Experts of a small language model: 10 layers, 4 picks a token.
Below are experts of layer 7 (counted from 0) of a mixture-of-experts language model. Rows are named router (the router's row for the expert) and show model dimensions 0-255. Each number is 128 + 24 x the weight over its row's rms, rounded and kept within 0 to 255. Numbers have three digits each.
After each expert's rows: "comes after" lists some tokens at least twice as common just before its tokens as in all text. This comes from a sample of Wikipedia text that the model never trained on. Tokens count by the router's weight.

# expert 144
router:086114141131080136168115103166124073117144131140127184146159129103142148114140127109165121110174101146106084135120179161138154127118132145101159143124141138129099137116111095145172166153116168153106141136089114145135137124103111120126103094146099162101117148120126098134167155120157116119079110138142075159116122152137122107142173139111129159104163118149127133149091072096088119131141156134125149144096106177115133106154156171121114092141138130143110131140072123143138120148106126164136122087157124129087119091168155136112119136095106148134137086124138136126117127151099146108147130119116096089124086083115146104104125133126162106095103097143168150097129140127150124175149154155115125169151167122109113151146121169117107124121137165162121117151173166095108113131146130
comes after: " of", " |", " the", ",", "-", ":"

# expert 136
router:146141188081121087114120162132133107100137131148160073097125143140143133097141107147109120109167126124099128110172129107125132124145156164129137128168146115082154157165103099093096085112101114121163148108155129136140133091146121102138118122140137130119131095123144135169105168150147157112147124091126159201124120174108130103131152150182093154111134107134126137176157119138125150144152135096060112115152117102125076137115126134099141123111092128116130122156106114125125144152121113112142123121131112150141072179133134155115101100113104134114105114121114121115176123125112136144105128136105104144130108122066101177122093114147115122180157129121123165106146130109182129132086136158156163129173151107169113140106097170130134132166093115107123117128114138104163151133133137
comes after: " ", " h", " b", " f", " d", " c"

# expert 95
router:135115180136111110116096117100119123111151125153089111141112120100060140143168151181154120161136128144121146104156181087164083071144122147111117103119152108137134125112139148104162136097146147153094134109147103125108088109139140118126102136127148106134170107131136088089152104138116175084148140144123112146136142113163155143147098143134146108131134107090096079161129107182127138136152120107111095181169161131145114144153114158170157127131128141090167151108151093135124114129121126161117149101129077123162150092127151123142065135143138137157115128105139150158143100109129149131080131135121153072152135120158096126113134133137102147104104096124131107101144149115120094144132081085118127105115120137142145136095169104099131135114121146145108123126115100119167147154175100
comes after: " 19", " 18", " in", " United", " In", "In"

# expert 81
router:112133104066110105157135110105135138083114158199102095132131131118141094123102121137091151092115114150090167162158155132098136165130166093141125108131145125117112122152073073148117100138141123192108112151160125165131129173114177140131145164120137086155140118106142140168114087109167140144162102104147127151111127111094130160179156128146129133160147138134144102109160109117113136137124139126124131120145133123095102105152077087129125123113157106139131116110094095110120148108104146148150150154111145126110141153094143139151158139128137119117131165093113110133135166093152104132126136177129095129105087160102158118145124114114120162118112089100115148125147141085134114140096144140130117110091077089131147105099124123106154144144161141152143162090109103086133110119155092
comes after: "\n", ")", " information", " also", ");", " States"

# expert 145
router:108165119143111181132122126114124151167109096096115119138167112171143119079169164132091157103156121116148130148117098088151129118131149139165128117149109104101117093177144148087128116133099116174139131112132107157158071110142154105107111152141099109081100132132156138134125129142102184114114109135102131132089078127132175112115127098130128148098107132096169124146099128095101135135105128101089144135136090149129118088142145107120168132131128089079170112102126163171116121112110138151097137125142125139100159140151184160126116184134118131103122151105127144114138127094132130181171124131137144143125147107113136133089104132127132148101131144118100156167106090166110092129128162136150152158137122154130173135159129138164113124151139111135120140087119121154059158124104117
comes after: ".", ",", " is", " and", " \"", "'"

# expert 158
router:103128164141112158156123115102139114168154087151163179123158142143088140140162133119134116159086104099093161134110147146120085070130153076118103113134157179134121152148136158106158145098132069134124094150070129143112143143150122169091128134114131151161136150152100109134115118158084158095112108146150156121174125128151094107159142097139109160139143130107151136124125135112089129110130104142160173110130108170141139114112136096157113121149122145086159154094092105130120142125117181097114139114120119151161129166142101107155163123135133154096146084134177120126102097138125154126131130158089142094135112112126116112152145147092118132103111110157159129103155097154119137184126168111138144096093137131109144119110177130070116150106114102127138112143125131132118114146117145
comes after: " 19", "20", " (19", "-", " the", "|"

# expert 90
router:143115139103166090153145148152147127099159149138095115129105098144135104110114113123111114160164114136097120143154166093179134097135119174105137106113142069182122107134112119133112123168120131127146118158105108101111144159137127124102121154158134128112106112159149164097131095155165103105141141143108113122155144155153118146146142126165146125119150138131098114107144133141114088107168075097152121147156153162107177107094140103157182140111124101140115128135162103111138136129103111065143132152137160126116149095131100085133133074177142099150113113113098114176161129109143160153144151128123147160117147153126171121168109103144160135133116138121098103102061132111119101123111124114103138099119089161152132078125153092084167145142127128095092124149138114104130145136143159
comes after: "ed", "s", ",", " one", "ing", "ation"

# expert 183
router:169178107105121091120116148133108108147112133079080102112171170113156170127097101120132115131171158150168128131142123147119104142124109133136111184137165144165093139086127122155161120129158123142122094101133100160121152117120119080089154140110108098162114127157119128129135126081151156108129098101082090095132167141107133161155114139122140108152130163108137100088107130118160116138133119149142108107150156128128137129109127118141109124144092126154140107124121165117138158101107137133136164112105115133150145127078127117161128169158112082103151151140133138145108120134170108101135125152085140144159139125115182166109122132107148108121123105087148145081146091127150070161144106159088153108120153140165137106105097103109103143103116105072125136085141115155152141167103121
comes after: "\n", "|", "---|---|---|---|", " 19", "|---|---|", " 2"

# expert 132
router:176153143139171145107166110133083149127147109133086110170117112122157152146156116172096132147110116117099106144119086139184121081133110173129098129104140154207132118145132105100092126104136151132121116117133141143169099143160167087175154138116112108118153156151143156083176078150067101113095128150091121118101077141152111131103078175141146140140130167104119118098131131130126108122124126117111142171129104149129128144127142126148163101095156093117151151124143112097134105098111148170147112125138154135094108127124100091154121122144126156143110124116105147112178105108145120109130142106153162111095121133105127104126105127151117111157107164116103120160100115111083121158135123127179125118153128114135123160146127084150106125151126122112176152111099115105133141130136115
comes after: " he", " it", "ed", ",", " He", " which"

# expert 150
router:091119149115137093164151137133130089109097116112107159099141137130165170132101135121146130122130122163094116171167102124128180156135102074169157137154131083094130130157151129093152103142145132131086106145138151137134141131129188182112129111138145117114132165109102100171110146109118146153086112110126136122152098131143139137111133098133185152145111141170147100127099093135090158107113125107156109081096113114080135109162124086103100121142141118109145107151113154134139102138144170114138159142139144140085122093117141174095104173164114156149166105147099110119136144111144150138123129121163159112119128101103176100161164111103107124113159121103107116102138150149119143140137121157137093161150112073141135098123183128116138136145162081138092146136117110140125134134122097
comes after: " ", "==", " the", "\n", " f", " a"

# expert 182
router:118101133119150176108151130136153127107110118128134147116176109097120135128105112176106150105164145115121171171169128157135129137113105159122123114143131129157119107145122163157168115106089123124091118134141139147171113121117114125167117122096119117095118179141128099137092122110117130098125114111148087126156098139127136113095160144153119154082147128113189087141086128157113148133122125144115153088094135140127149134132101081153137066134171097137104060129184105081116119178138150145105138166123166165103129093153111156115122133123134152112168142138103093121170088120115121105079114153117096130115127119150158104154151091143091154142128164153150116085142156139125103113125160121112140111119107121113157111098134135117135101137123097150151102140154146154120142139179097
comes after: " the", " ", " a", " an", " and", " The"

# expert 175
router:125128156170110124129134137152115119170060162138108153134091073111137149165109119154121136154118132155085121135150131096123179136121107143116154085129123086155139128139114123125140165133095111132126171132158113127126104166128107142125115144075139126117091092139157111128121136095137107131115144155118112151086126124156103130172107128121168079153120101132175132104148130109160154174134128122112098154152131072181102151132151126171148105171143124130109164135138140139143154109099186148154095118103121092096165088139116100135107076134103129128124100117124164119149152142176140110139120124102120133137161152134140098125126115127141157118110148157104135119076128150170097126117129111127162160152133162135113095121174072149140108108123127093145117156100120097112118139101087
comes after: "s", " such", " include", "ed", ":", ")"

# expert 178
router:110112117140127127128125115131117148148108111118089095099162159100168119121138131109163104107101159129135103073135141090123125156130148125129082192127117136125126145110112049155133120138137152098146142115140120108101120103145084130142118084144148131172138119143091131107076114175138144149132172078131095102114093107089164112128177183128133105096098130164107193143146121148132116090144097125138129155186103163193147150165167129140133132136097154125094116159157148162158148116151166130128125131137123140095131091119164118126091106133147110161154122134140164119118119117156156099139117149109103164137139113117126172136108120109084136134094138138096146119109117094125095142154136143120130136117163152092130112126141117181117144124146163137119124117147102128144132140132099
comes after: " and", " the", " of", " for", " to", " The"

# expert 154
router:152167129149102119112087129152110088154117122123121104145158120144148138156136115166135164137091148154155173104127108128103130120132117113170116139091169137116143128106141119155116142128160126171129181086086155107145100116146137136116159131112100108113102099150109148135087130160082158176113135163079108132128087133140103135107150141101124115130104127153089144148122171168132134144079146112086102165151142127138102157173144116125110157107167156132126132141102141082158104098143124182151125091158156140124136112108147109174122144100061111175089127133186140152113109104135095138122125153097129125110128106121126118073105078128115171142109084155106118112120102109132110111144113091150153113120125130125126162116112144104097165133126113135145140108165133125114121150139099
comes after: " the", ".", "'", ",", " as", " that"

# expert 83
router:102141115140136102099177101104130134132117143078094125105113190117134114123156109129096143091138114097156098154133099152143118115170086126138125130166114093121142157132100140176105138147107141123169112168092157119155116087092088129184110080097099122092098156148121165107119150122093123126122154130187133142120124162107089151180159160104110139179154143129100149156120152125129109152132108139119145144140101089129083095138114110094157110126119151129108101111127157146138171162149095121115138116094125113162096062103152113181174141112133160099112127132139175110107092148137103118118125153100135093170122111125119163126094114106129128114100153120123138135137144140138123144140124154143120108147119101115125138154098160139132122134156137111109121152134078148145125119102147
comes after: " |", " (", " +", ",", ";", ":"

# expert 93
router:124128137124119154153121125132173115138109147148123123124140102080108140143075138125134099113155141157076107107116123090110139128147150153178098142162085115144143122155183164143098136087123121084144105119092112156130101118089179145122144097147103124149109133121130105131095144121124115142108073121134115097121120147168158159088140169122120159181153136100145100122119126138127160150133150096158152130117118118122125160091095113096119154136141113163111106161118120090104099127104133135140105152153106111096094152101145091104156112104162157142082095120132107161109126106131129127167125111094125112176099137143142123134145137101135121156159134083150161133138115165167168138135167173134102172166145127121132153126117105125167179129114115191118099118136115128149099151099114
comes after: " a", " ", " the", " an", " A", "lan"

# expert 89
router:125178095133121114085087125115124130118118104128124148148140156133146164116159157127138112103168146140131131131124151151141094150131130110152132139117153140151132142082134102122122102103102136110138175099114166150099130094071146122141172108153093070114160123133109160111114098132117124116099116101122118137090140133116124126146148117106106158123126145141133139143152117209096100155147148095175108153094117137134103117161169148135147137123148139118076125185132151103136138109124173117091161125146121076128139122125071115155113144099110101163135082112142144112110149148150120118149118099115091120120120128130099112099117094093077140109169143108125162144113138150127193120133106148091079129141134159104144118123093102137133111099142105156132190120108109172165152155117139
comes after: " |", " 0", ";", " 1", " 2", " 3"

# expert 108
router:143151090130137125134154160127146168136137094087144141134134145115134120098097152085128116112105114143092131144140145119085083111145167100150125107157126152098116125113139161110144120151120134148106144147100095146123136094129128122137116146095144126203122119129076119124118101157062171099092115161111121112122113140137154108103136132145140122152133147099097165112118168120116144097165141137144127150148119127115111149158139152164115164090149103139152151086068122104162104118151140163123116124126133131126154125140158102108117131114097107084099094100100118123138169125134140132153133161105125140128151134131191079138132127151136067158095147113149147089142125148069082118117109157114133122082144136131146130086096158141139133086077145153124125165111160170149149150102135
comes after: " in", " of", "'", " to", " on", " at"

# expert 162
router:101129101117109111181081094120135182132118116160152099130143139122108108137112110104188110122139070131179111147075128130123073122110114125132139161123178117167145135137129170111184116119141169131109154135103070147145105138142133151129154149108188147129160088105171103122173155089140153086163151101153123115178095120163141108158129125128121126129168109104133111131108129127141153130084140152113177116137168119117082132111115126132129101132145135101156140087100122109132135144162128122124118127116140104149108067122118162095110143160118104132131098123163108135129138120137193140110134149165140106168129137133118099120103164139136107124080109093121095111165123134116103122160126124123097104089153135105124126132137104154085127097109111137097128122124142146115128123116118
comes after: ",", " 19", " 18", " in", " United", ":"

# expert 139
router:106131140155093112148110139155140115071087109119137138138119167151146084113134147115102165127124166130130091128153159073107136148151114154115144121086103130148127113126096116095133162133152159132149157138121121101152079105081075104126127123147101083089129167153092095125146092103153142106116162127142091108099118130144132129141146088130095140153146123186115147107127130110127143104135162117129114163086165158108120114130109146116118074124122129143114151124143173183135093106104097201153132101116116104133121082129135114141140151112134121143114134136132150137146104135155141159142120123134165135147120142164177175146101109083092160152132152136089138103108134133154146161119133175166129118142128128092124132167146097139158138160133124114137174151117119156132097097155116
comes after: " |", "-", ",", ":", " by", " and"

# expert 78
router:128131142101127126126108141124181116136138146167132157091117144129155139126147131152105116085168120123169152161147133126107190166125112168123101093173146093127136136107143154123149133125152148137128131088127162154123132139171129125121147113172141154083152154117145118098059152111122110149142115125136137136066080136129114159147144115134134140085112104189146105117124118107157117141156104126098098156164094122073124128111173153127130143158109196113168086125131110111129130147143091135093169117152119121081135124125114144179121103135116118064106067113112153116109180148099095113079126115151138120082125094131131116131130144108147112108157142103134155122141138128143136136137147119119097122130131138105082120121116134109104117128127122111152161106155142130142166126087138
comes after: " \"", " the", " a", " The", " f", "-"

# expert 9
router:121139108081165073164120129150160117127081151104084150144110113169118127172168112123127104145076105138148107153134135108145128122156124105119183135109119098111086150143162108093091156167140160125082133124142107159110104158098096129093091113125159092087123146116094137137157155126155115078144162121125163120120105081192103172108144167125101126120129161103151098128148117130139116134186137135120125109089174118138141130129143154134108143150132128111157130091127120148135151095136130133147145125113133144104148110172128108141149150117152100142112161115168157153136138121079104127075110112143129126138128104113146094104135164110115168106130119107136127156128157097153103128116125102119112102087136117139107097134088170166121100126146113124098128150136115141080135095137152
comes after: " ", "}", ")", " 0", " $", " ="

# expert 91
router:114197132117138138101142119138121122113148119057163178167123148141153108140109154084138134111134123084129111115103111140102120139128124103096186106132103151138094125131133116154127142142116151161099141135162126103140081070132141110186119103141117089152086119135092137124103144166167088092100091136085128096124123113126175122102105081098120117155096092127120129124088168156131166128142144150120122143125128140146145132124138111105161105118148106124126124131120147140147138095107097193125186159124112139127131142146110108177136139108092121120141156118144133122111127114090175163159117153138121131116185158109134106145127149160135137090088181147113140156136134118116121118142136129147122164139157150092137135143129119107108106146105109120191110158104094130129119106148107
comes after: "'", ",", " after", "After", " in", "ed"

# expert 135
router:104114095118116146157104147129117101112146100107154126096144160129126121124160111124094093122148084117195142160162128114113132114150144114117160128127122132101111138172146172088149118158162140119132160133118117138163123076097128144113150146096153126148165101121071140098188155116131141148156125188187115119135111120128137131152152139124117104152148113150126117138109123135130129119139116121124102105104161108125131113142119097135079136141146127127131113125105110124103159188123093123133150090115152116069155133156176073148172165125127099109129166157124116091101117114128114128156124124183157116163108107162116143115157122158109115110126126111116084106149118130148125111133172117134094165132113115182128107121128156111145111114127177072076110143109118095141096140092145
comes after: ".", " 1", "00", " 2", " 3", "2"

# expert 100
router:168116091082105146166141149141143116172103136114143141149108106145119106113102103111098122133156099173136119154141127109154115099139131172157142155139104092111121102118184149086100146185133131118142145158091122145142145138144136121112168127077142103171140134112104118135174143106146099097117126166105127124093128151112155139141110071135096117135121114103144158106132119157142110109108131120146143133126143133110141122098149164121084164116139104112131111099155128090134153098103128129121105141154159074123190155085118106104104101152107094154153112124140096144142144097102099142104135115201162116164127140151170101104118129162140122106100085122143127076093117176120090104137109146145129092115136175101148108109140146135112117149137129107125111154132121108079147132140125
comes after: "s", " located", "ed", " Location", "west", "ing"

# expert 142
router:131117120142119108121174087146146136105108142110088129126120099134076142132083147145142119105096123130139143104133147114117186072079143142143168117147130105115134155135158155128144120131105118110134148111110129157176135160120115132169088135142122125152118126162127138152134127134084106135141143114105069150105121155110120182116141178093157157123126141077111072160159151109143108152097104113088091095120149101140154115127113121134123125176141121168110120132108175086075181154141152123121091138141183151132127163160140136145131114125112144138117114112127109076110127106117133122134123104122092106117150096138102116144126097126092137133092099118125149117132061140121117185152146150138139139143115110151147120138157146084153180117120142091141146113162135130155124169158131
comes after: " E", " ", " A", " M", " S", " An"

# expert 152
router:148101114085114136115139128109113140145122123114131119160128120150105147125159148114106118145125163115081120141132120149123133096134125111121153144070106112137138096090175170120134143137115107109157109174100120113198125150124162102084112137111125119146151119139156136118133137113166114113135125126146111127101143068078132151150094081134086175076161169111185113128131159114140083143132134135101151139140152157138155119096190108113168110108142133121135141101139117111138160108118133128134124136183133126121138118146091148124087176130128137105150163123137139178114135083164110146114132109159113142091103120110150114176111072108159129120156094122122085136118134169160116115128145085167123148109133091099137101154152135118164154115139139119130168128094138136097137110178130
comes after: " de", " re", " to", "==", "-", ","

# expert 191
router:117083115114144137147118125113160101143125128149158161097109127110171176118083142159123104116137128105102072105145139141150143139136132148149094154155119143126137135120160138127088125142112153143118138116146138120143163147112102164123101125160148135138174105123133172116115135117147146161103133091126137141173154159106118137133119084117125140123142136090108124139162163185120117135147099138100145068137104144123119112131125182096121118124079148143150131141133098130114093125072164119111132173131089106136127128101108123086092165105150127175112121146090155091128128161118139151116126141110132095062136133119135138133114118110150141153157121121123108117150091089144160126113126127143120126119128067167115131082087138122204133122090119191144134111126126162140072100118164
comes after: " ", " co", " pro", " W", " c", " Com"

# expert 149
router:111134182132191156084115150124151116129139147110167106123120143130137136144154133093094133129113139154118131173115132148117136077080125136127073109122116118126172065123143164088100177146161114133112122135139104111158086116147119088164099114127126101094129107162138143111129102117106144138122113099113112168128117129131138150125113149139141099130121164073121110120131169142119121126165153179149123138160148106158124150134095120160175086107124139123122130151086109115082093139130148111154145139144139127123147100106150128116135084121110140119089136123105096127163070114123120086131121130131138118120104171105178125121120095117124139163135167079092177152160137133136154112083177137161095095126125171118153138144121136128142103143080123164146148093131147111114150110139110
comes after: " the", " to", " and", " a", " was", ","

# expert 121
router:125088128123079141141156145090128163111101126112157127119079130104111107117139102178109161147120137105096126146143113137121173133065125078183135158134135116139129129113148132159140121150123112129133095153159107090142140134150170135135122137095121133108112109119133099167177122103124134156126118115142164174115123155102141126114100153116113140075153136142158117140097128175152090141191154145129150076110101115151136134142143130115161146106158181150150099093123110079105173154123119136085129157090137114126139136138110173161106102144118143127151126153131116074108110159085111137143126133113112159082128105097119104138162140098146124117140109148167111104149168131124150092156105123152124112108121126118122111177125125152133124109124205129135118130149120162149148123169111
comes after: " in", " con", " re", " ex", " In", " Con"

# expert 140
router:164129071146113128131103125136165175122112147152124110219106123100110090136155133133133134125155162121100097167129116149108137133115106130161112141123118109149071115153103128118112122099122118114114079113061085134117155166104154125134111125115162117106152182127131086148143140148135108155119089110139131139108120087084166165161149118147087112118142114132146169123134107152158129135106140135148160106105098112127122140092102104084101149116126134177151121121173144157146120166114141157140091128125148142097092108105138118099087164167123129118146177099132115099121145095127117128105123135131125145097085105111149147146125139126113138128145125171136090131147070129169103177123113135107105122151109153154172142139138148133132125150160146145184113148117147146119120134120151
comes after: " the", " a", " con", "-", " co", " O"

# expert 184
router:130092177139107168119107101095132134112154142113153129155140103116147117143125090170067157111143121142119165148098143166106141104153153139148110128134094083092162139132113133076113115119124113125155104106156136169133142115144169168146076075166113114121105147130107105126099137126109090114162143083111132128095140142130111132089093137135136116145108136110136130099121135115150109147121127102124126141156142141144112114116141174087195175125194170145134108139124130111122140129115175151162162145113124111111134098166111101159101076101136144139140115175094141110109168117144110116116122099137152101152156112125143107088109125173162138126149122131134113149085158123103120129146088161142112108104139155117153140179096122142141130112108135139108113142141079142099143126178137
comes after: " ", " |", " 0", "%", " —", "JPL"

# expert 73
router:087148122120104112125138154113172076150147130137133138112087146106100107135116106125153087154129097135131162144133127123150137086148128152128129111164136100115117132119115148141168142146138172119126077133084073142126149131124127153154146083125106165140124131145127139135125164108147161111092164120182123127119118148138094110167126141127116110125133115139111106117120147105127115095112155171143099103150095082098114127069166148104088107132123151115149122108063129113114111166162095076137129098133174110075159149128157157101131125129122147149113092104158087128110138141153137130126128154169180120162093131132175104119123131153096096101158127122166139103122140124097156141137130118091150095123154125099134124150133124131084115176118183148122120147172154103128118146106089
comes after: " the", " (", " of", " in", "\n", ","

# expert 104
router:124136119148159129105133133137149097158104114138141133128137147117104129143122159138155153137099123106146145152122147175120081124164156126122139116099154125134128140086112098131079156120133120063107151140160144157109094141112116160115132161148134105156088145165143123074116138132131114121130108141126157129119142127132178155133140166101105123151115106154113101116077118138145141088163175092122104139092108102109151107154119098132137148092136145137083121127165090183151111128170153130112114102136121138135118081073106103183136133104138093097099139125147125126101115096128165109118123145116112121158162163093119153090116109160121120099113197115119145126184111132168132085161123111135090128118125122116132170146117096121102127125108096107140155164102127150081170105170119
comes after: " ", " 19", "ong", " (19", " 18", "°"

# expert 164
router:107176129098173133118129101104116136126090119136099146111117118191142131156141121123170099113135106137187136136157127161108100146103111126124122124151169120066166164127147079127114122144121106134150132136126145107118085116157166159116088136106128127158128130140109108100089158114111132130170158107152141097161167122137127100169107143142093155115114124129121118095150123141153119108097114142090127121134133154111138125122161108135143148141070121146149140137100101094146119125166169134161143125100122127133116122131133085150111112139136155131111112197125132110090118098127161093137115163176097130145128118164094162143175119092135140137075136165161091122128160127142151113166102098095145109080152148151129139107115131077096142111121143066130104168118147112130114125134102
comes after: " M", " C", " N", "C", "A", "S"

# expert 160
router:135144157133115157127095098135172131145154157106169138122124158159154117161077128120165157153084142132134101141101098126100119114088130106124085097128102115146125148123112138086114084157132138121135133102096077061118124164124093140154138099141136142139139120142165097106116154099125156152108123090143114100174086163146139128120158115061145166078168130168135112125156120154161138121121169182134148100133117158133175146111123176100134113121137164132132111142108130137121090157108105075146122135140098127132119114160159142102106100110144125140136135129139110152131106138147124124119130126112159067124115135135143126162122092113088140124130126134139132164121133097101157102153139081136146105139136086101132125105126103158123144175113127157097134117137135147185080140137156
comes after: " a", " the", " his", ",", " and", "ian"

# expert 123
router:122149132113123128100166121161153131133107118134136139132114138126167157109134106151140123109144145132114141140161083128141105147125151126086091154115071143113104129127122126166154137095130142123173085113105132101124111175104135129145148126138154105172108106107125144120101144126143110124127084094096124101160124106103145100155120098155153138167083181132136115143089167094122098138115106084167126109155144120132144101120091167116117112165117146151110135121139179110143167100143121141110113114087118185143112168133152140142156121129134111139099128134151150120115152142089052098125132170148126131161140128105161122146164102065176128146099164108180113106115102162146151179154134104153135131116149137096133102121080130118104135140128138159113148137154091143111119140165086
comes after: " |", "\n", "|", ")", "---|---|---|---|", "88"

# expert 113
router:139088143115146144151136129141133131169105158124104143151141111103093133169139144128133116139134152084081110144128152136125127138150124093110172112147122128109090113113100154111139180102126138137149079132147118071113097078142135121115157106103111122149102114120141145151135126118121117147147157127114121092101132117102135155111076090105100162138134161136140128116149140099154106129103124106104110155107150102136119129095165109150163142165124079157165103155142156155106099113148131154128109128096150069120127158132106114164129101151152186103099143138145137135130113178117145114121133143109126160168127144171140101134173172063168133114098124149140126150163080111128148133134128148106115168129109105176102111127169137122157155102140141125103118164135105155067152086141098
comes after: " |", "\n", "===", ")", "==", "===="

# expert 131
router:144118140127093105148172123153066145097126087137102115123122116116145125118121089149108136136060163164131135173173135161078132143153156113123105120155118123149121128111108099114158135128104130135103102124112159162150098175100141101116104152118172184148080126120134151131113122131090125128146101153159148121117140130114101125150100147103104120125129137100169153082140137136149117121142148105120148102170107139092134166160140139142098118126121096131123112106130126099104118087172129125108163158157105150086159109116109156129155148092120109115114150094113112120107141110209118130125131074124158139124110120124192129125124157165115136115118146144164180139116136143139155157080112120096141136130168128131129101110150116085130115169141120146141103093114161101154111107144092
comes after: "\n", " Class", " by", "==", "us", "ly"

# expert 119
router:123159137141195159114121153147149151120136124117126106111128153138186161141165177144122115127112121155145160135152143087091118098125146121108121123137143109139120139111145132112119092153143115073078093129075127132069151085132137175137130125116159088129148092135106136127114140157104151115126123178128084150124119131129148151152132146087157114167130072150156167126109101114116165121112116110131150103178134096132158091139140128131123106101123149129144112122136136127127138170131089109104111128110129153119080151112195135177114153109154127095134124151070111128125115128195135130163122145138126161116167146137157106128128105131148127122132131067142157128091107115159145127152152141136109187140109072141133134106089139127117135138072105108125123105139126114132120133103147
comes after: " ", " the", "w", " for", " f", " ("

# expert 114
router:159164112096134143156091127150120147099126103123123119121125164142147141101141115096158115101127095117109109119143132089111138097111129118083111093156149131097144150141125091103131105153141112101090112153098098098101126138147119134146139132137110121121115131158106149132090139151111154132158141121139108171200082143146157132123152103151105121155120164150101144120161138160117146089117110127160142101116109150150140135122155126131151150077149144096123142133097148087173091117119129148126109157156145101145112147126140110117097087102094080156101131095120170143134131097171100124147132104102113108095173100144188174125119135140132062197117166131151161122121103095095089134085121163099170113096132088145141143156128111128168129132129140126127121131092109124163125121133144
comes after: "'", " of", " with", " a", " the", " is"

# expert 72
router:099173129142106081096120100127124109108144139091108133160094130163183120151133159111117134097138140122135114172141142123100144121118092127110135144127112122113109106138113134129122079169111162139150106172107139128136100125131143142097165104131163118085082077139091121092116164108133132154132107124138072134113117096118127123162112119172095131164168114134151128137099173118159093142115132147120104164149115127124148133129134140156138154119103145136141165155092108141134114164132101096190169091131107095114141111121097116149106152131119137146130157105109141170107109127097134122139118101148129137112128174156126172126137113164159123148143116110099133145112122071106177178145126119141145095088125084098162087173146113138082107152126150092172139138135133119103102117155095
comes after: "\n", ".", " \"", "-", " (", " by"

# expert 174
router:112072156116087131153119143130158127124148156147127104127139170145099108140107134171152116127154110128079123182152121106121123119128150114145097119111143111163132189151075146160173095167130110141155121122102083114126133159161121121113150117110157078129143140119154132146116115126098156124126110124157132143089118131111109140088134148115132150088146147098139113117131085106116125071126100124130148124100110121114152149119153131126147116099114115096164136072096148109126134103099129158098141154146175172116102106142137163126127134125127119117147116158100135120153116138101135173142131150071086144084105133110210089172148133092117105105136146143089095127145100134110146112159112085154106132087154112124106152089152153131105150149132170120095154131144161137129136119146122
comes after: " the", "-", " National", " a", " The", " of"

# expert 129
router:089117137111125107106124136135125117192136130135153167096150130121129134144118161087171143161154143128161106155069124117171125121150112157128147156154157165123176103128127165144130098111121115150147133143084116112138148124101086170173140107118146140138126162126091088149112128116118156084165119083154116141091153151128129109153147137126128149151147147125105120126151103083110149117101127137176110106107082138089100144151118111130141147121123121110134115121070174152142095104113101140141124159189133116114165134132097158135108171148072101168122129093135101074133144146152109143081131090144096134095114127103162146122113151126116097147134126093115157142131092160102104133155115122122111115139095089144120138127115156163126129098148119163095155116090142109103152131107136
comes after: "-", " the", "|", " T", "•", " The"

# expert 69
router:155099149149109126150103116142185135072214155110151087125097143157144133119113129111139093139104133111096124130122162146124135157136138157108128084126134123161112174108144107101150179087197091121089123135139110079138150153184119155128107138117109132140148072118151130159132175107136155115121154073150151142129127140127091145155111102153187166106145138145122112123145145094100133124123143167116105122097112145158133134123148163122126126124126120111141153151110110189112108081157069128137120143130106130153121151121158121096117129124102162111147098121178143102155127120122151098118129138132126103113131131101128105138125108085091113117133100135129117118129149129116166132149087102132145146124135129079130117097161127125111139163103114140112145110141146169135134144069140
comes after: " |", "|", " the", " F", " C", " S"

# expert 163
router:126117121153182185104105117121112133145136123125093126160099151117151127125090122128111118188142142131146130094147134108118076123149129133113086153101163132114159087121109105121122113086152120156132149112147174099143108096156158109133112140168135091137136142167162133124134123154160128125130162075133093107132121108163082122138091100127113125124116159146097130124100130162128158095108057154148115140149117146174100135142079123131157120149147149111164145073125094144097143174153170167161122113140127112122091126116143122162112156123120096157084165122113142129127120152120114158110140156168145130116115118149099120142164143130116083112112151118110095134174135072124092117154146102123070141145155156110131142159126116111133137127120135126112124124120107078142120157166092
comes after: " The", " the", ",", ".", "The", " This"

# expert 181
router:073126136103116157108134148155066135197123101112164153143115120123101138140128126111101123112107138142118125144136187113146164113117111128073108090118110095133130120131091109173102101179140160125137129118140144144111092120172095130120174102103182146191186102179144148127098141143131156163136100131143152107148109122120136089158129143144123132108152134117128136083139130136107131146129145140105146120130128113142119109111131143133128108094116124158115143105174139113126108102133136079107104109091123131119099144152142089110142176122169128132168155109130108151129115129128132135106118153134105101131165108139144123121112178103091116136100117118160154094170111133153064145127142155088082145162111093092110132114111133137140122127115102135148183141105087123138117158160103
comes after: "-", " no", " mi", " Mi", " high", "low"